Below are experts of layer 2 (counted from 0) of a mixture-of-experts language model. Rows are named up (a neuron's input weights, with its number) and show model dimensions 0-127. Each number is 500 + 50 x the weight over its row's rms, rounded and kept within 0 to 999. Numbers have three digits each.
Before each expert's rows: a language model's description of what the expert responds to. This comes from a sample of Wikipedia text that the model never trained on.

# expert 28
What it handles: First bytes of multibyte characters in Chinese, Korean or accented names, and capital initials opening foreign surnames, such as Luc(k), Sing(h).
up0:509594488386559553566438485489434448585506562490487540551536435552530465465558454401458498553495508399553455420537547536574541429520349438555483474499463466584505524483502461431493519486498494473471462483516618557466534498584520474399475483551438420556509531536483497539510434445475473548564496571492485501526432450551505442489590504493528449490525540566483446413430425514547464541524

# expert 18
What it handles: Dashes, commas, periods, colons and slashes right after digits in scores, dates, decimals and thousands, e.g. 6–4, 1,000, 0.39.
up0:481536488497481499544523490542472580470526471463462455587614470398489585518379463590485521530579551502538386465518490475465556467514518506618525430499565505443482555453509487431486506475515478587394558499433509567505585538450555542569506498418510462458545564539544564511552604607454482556476558505471491525502481437425515504439503529452492531473529478537363491512471556493484495537429

# expert 6
What it handles: Short opening pieces of Latinate words such as pl, em, inv, reg, serv, ag after articles, e.g. pl(antations), em(bryo), ag(ency).
up0:544520510438502450531515429524533556488422496462464462485427347526611497451512489460549476460509526626577518481474422478528596514554521390549447540465502554508635523454516477456539397435441457496472503435519558533429478501494514411544505513454456500457476474570384507460500548487481540511551514473535499488535455485518569555570494500541564437481406549440476512502508536552373479461510

# expert 50
What it handles: Word pieces made of or ending in m, p, b inside words and names, e.g. stor-m, Ter-m-it, Christ-m-as, electr-om-agnetic.
up0:454521422558470451532506450594428537443498523495503566461482502526500567546447424504617504472508507630441539483446477457477552486549521579496409476536483477529533480494546601462478507483501347452422507485480497531461537486473432480486452486504513464428519518516433495426411531469484438574445441542441491550491471490612411450521465564475442449439499505526601626469481494493442522410470

# expert 47
What it handles: First letters or pieces of club, place and country names opening table cells or lineups, such as Argentina, Lamar, Ranheim.
up0:472469608392509462487517562452576535528430470446501607414452484443482578497529440507437531496446452523521511536524460521526489409519549525538514451486516428425553512517505435525600499450550448538434544434592565556563507437567505454464507563458486457503521426526502465558473528418602587516565465553419437442438519477575501569513526445511464432410520467454481588473475571545481480516479

# expert 24
What it handles: Backslashes, braces, dollar signs and underscores in math markup, plus raw byte pieces of Chinese, Greek, Cyrillic or ancient scripts.
up0:460512556491598484624496489510457519473484511499482465584565487461494461543530509532511449480512566494515457612591462472417633488473511492514512379553435526507492502391501486508523489539412523525544536573473485516474469477484461468502603576470468488477622510615429487441421573607459520555509531509512475564480411468512548558571526411433493487513561485478448511579417514505495453524497

# expert 30
What it handles: Colon-space after field labels in infoboxes and lists, e.g. Language:, Born:, Education:, and degree or minute marks in coordinates.
up0:573528482463529554430513482485486545466528675440481455446544487488514436536498539447600572481535505449480480518480569483491455506385430519476536426508444473486534585446488516501596563487528415536512449418542507484481478507431585454469545575467477572472460454556535407497533472572524434403441512511453525581567456493449493498534446488515504571517433515471481541517561515443507376598462

# expert 1
What it handles: Opening word of quoted titles, list items and credits, plus year prefixes in dates, such as A, My, 201.
up0:504518456472610496534566456527551461339607479543572431475470493498598406566498467542461504494450511444501482505431538498478476525461559483465499556531467546508511483495512404486462490434454464497449588510485510512517507493540521486442546440593458470472576407523505485569506489546458463490549578401565517526551534526633559482490574475585459515473385448466531530616511568495524550528517

# expert 53
What it handles: Final digit groups of numbers, counts and quantities, such as 2,000, 22,000 ft, 4,485, million, percentages.
up0:523583504499486479533380420526487512447468536539426452523528499492518541553546438466484556488520572483490489630514546478508540512556410420410500541449490586426437519477550509415516512620408482432419506585534508458525430420425544499456519553519480543556551503530583434520469432466468465469510499419411551451481487421498449499450489471525427453453511501566479570480525480582445429475557

# expert 39
What it handles: The word of and capitalized words like National, Royal, United, British, Minister inside names of governments, parliaments, universities and organizations.
up0:513465513466418501517483437499509438438555514508493549611456452499510452476536482508400572499521547541514455479432449499516523525429498540520457488534418534550548495393410563424515451541482513460561514473480583475499514437556440486481460584559536480388478471537400559516567485429621524539490517421563474475475518495531527620453540463548532499554458408569527507583484451586545429484586

# expert 41
What it handles: First token after an opening bracket or quote, such as abbreviations (PDA), party letters (R), years (2011), quoted phrases.
up0:465581425553536406608470574575578415470559440453426437600438546461542499618484529435499526486577481509555532487455506516515507518561469515386422525510432476450526451463548486437504559538476469468491455506511498436343370456532458443529538524565450486552483474543523478469508549480492544501486487562525487491436435486524471415556585492438457508496447532523509500454504508459480587503528

# expert 40
What it handles: Role, office and kinship nouns in biographies and lists, often followed by of, such as President, director, Minister, daughter, coach.
up0:527532472546558465580509544565582444507562516558525470429455483593524479507497562452411488465457503504462448558459594448461462479473570505560479433521442507575534464417487577514466651500551456513524391570412520479555502542546525497374562514505535556567497472556527466471517457487486424540481455500498495553553450518530530540544483438553577492480500390469486515522444479525425540365474

# expert 59
What it handles: Heading markers and title words in section headers and table headers, such as === Family ===, Early career, Candidate, Votes.
up0:486528395470586528485507540597533549462517490524434504536609443420427630593561489512508474497471521557436453551569558446475482473439495567438521520479518474496498505536483479406407551572513600444459529546522512604439478458562554534550512500478523595463481500544528552502474468530575416492511595474532513555456409507474484586591508442517504500476490520568467497525463438517477532576590

# expert 46
What it handles: Single capital letters or digits inside acronyms, codes and abbreviations, such as mIRC, ODI, UFC, postcode CM16, chess moves.
up0:530564494559398577455598462425627557477487458564520519549514511528482480536385546577419444590531500541503478426551533449510541544455611458479482402520497504502611476508436498492651522534473513515458470502464449523440521411419536462479525483441516474484499509523480500483557489439459489481486443548479485572470554458586511638520491447518513571510533513516423513535532452560557509498512

# expert 57
What it handles: Word-final derivational endings completing a word, especially -ly, -ally, -ently, -ional, -sive, -ible, as in generally, currently, directly.
up0:400397607495537445466545474574465504443438493518546467471478530512486525528485465426482498515497509488471484533557521552541615429498489411423466499524575351565601576570601570498525497546444495444422458486561416529511540523551498441494427453370467505497465492489588496492529502457534495492548498491540488515481503507566419480425547475473456452483536435587562508587519476506481550451542

# expert 54
What it handles: Final pieces of words in song, album, film or role titles inside tables, e.g. Doubl-es, Spir-it, Host-age, Ets-y.
up0:489484511467556431458422452515555496568374541562418459600500468432527516455461512496503464432492476548497439471483532546564383470608549577536499536475458569521485487522493493551494490542464461437510489463407544539458555503570497521462470518571481600466561508444453565508555536460498485601573462558495533614447473375459480418474572534447476541457477424506518496560409513516500441472549

# expert 42
What it handles: Day numbers, counts and month names, especially after on or in, e.g. on 13 April, four GameCube, several.
up0:422435583540478539475474476532518521509472495479507481508544510450399538561427486389528482506555428572461472470487518460422493481560546477410493503558453467512545469577403474588418480558585439466539508481433646450561563545476533483468518479500561492513453509408490568540550522521538452544503458522428511448529534593510463451481598522567452509508472549559455539620486447425481515585548

# expert 61
What it handles: Rest of a word following a split-off first letter, often sentence-initial, such as S(ound), S(later), A(part), (During).
up0:487537526438541417522605441500503532444482454402594520522399461467560403597557501419472555507509539601504465454506463497577525544477511615481485504499583557498553450540538498550501517426525442476476541499544488576605374436503463403519529466432478556512448418449538527514544506489536464538541464483543509535526438461513457506516552460545507517409433533504519463523372508454546491557498

# expert 17
What it handles: Final digits or century prefixes of years in dates and season ranges, such as 202-4–25, 201-2, 186-2.
up0:515568412453504511608572471481565456572456582566487492571466522410423577431510415494522527504434446560501428480475476605461559561514482512497435537516504543452493414489489484511508602559524418520513462472408486599563510449501452511485577477558561440395571499584467565487475403470474543461496506459462514496513519568507456434470577481485490624553567500525499481483489528546532508533457

# expert 55
What it handles: Numbers, dashes, semicolons and pipes inside dense statistical tables and score lists, such as —, 0, 7, +.
up0:379553506487462476529527583507475471587443361519490514472421470569539479486451472545497512441537614490527574462497604557482497528437524484536486532589549548528533342521534471552496470435507512494491550553509533412453548418455532537535438435524504544494486539568474513591445525509557530492503431470576491424499491536426555491441534413597432491476470448540486433512430508543527532534451

# expert 19
What it handles: Single capital or short first piece of proper names and title words, often foreign names, such as Kh, Ch, J, B.
up0:469521452555510537518496538401450480536470501504489528499440460510502513459520538484480503512426459485541450594551493571474465504538497481446567518458458472547525371598544439444549436481491520458527411517517375585501447416447465508516450452542570429415552598398501505447434448472470427495522435511405487486502568500498500426436526459586614486510469499535477488524453478444560404597528

# expert 35
What it handles: Line breaks and dash bullets that open key–value infobox or list entries, such as - Party:, - Born:, - Kingdom:.
up0:487524472577504433432495473487450559497554549519454411436532489383496476473462553442413468432520505567491507462528548521555548497505535468494517553485555559518458600420381514406446485472473567434569560516442465532476506473422419436497431508461447540521496484504448541440613585530508476506500448614523460490533586613451537459495527508553495540522517492519498553433561489384540516437457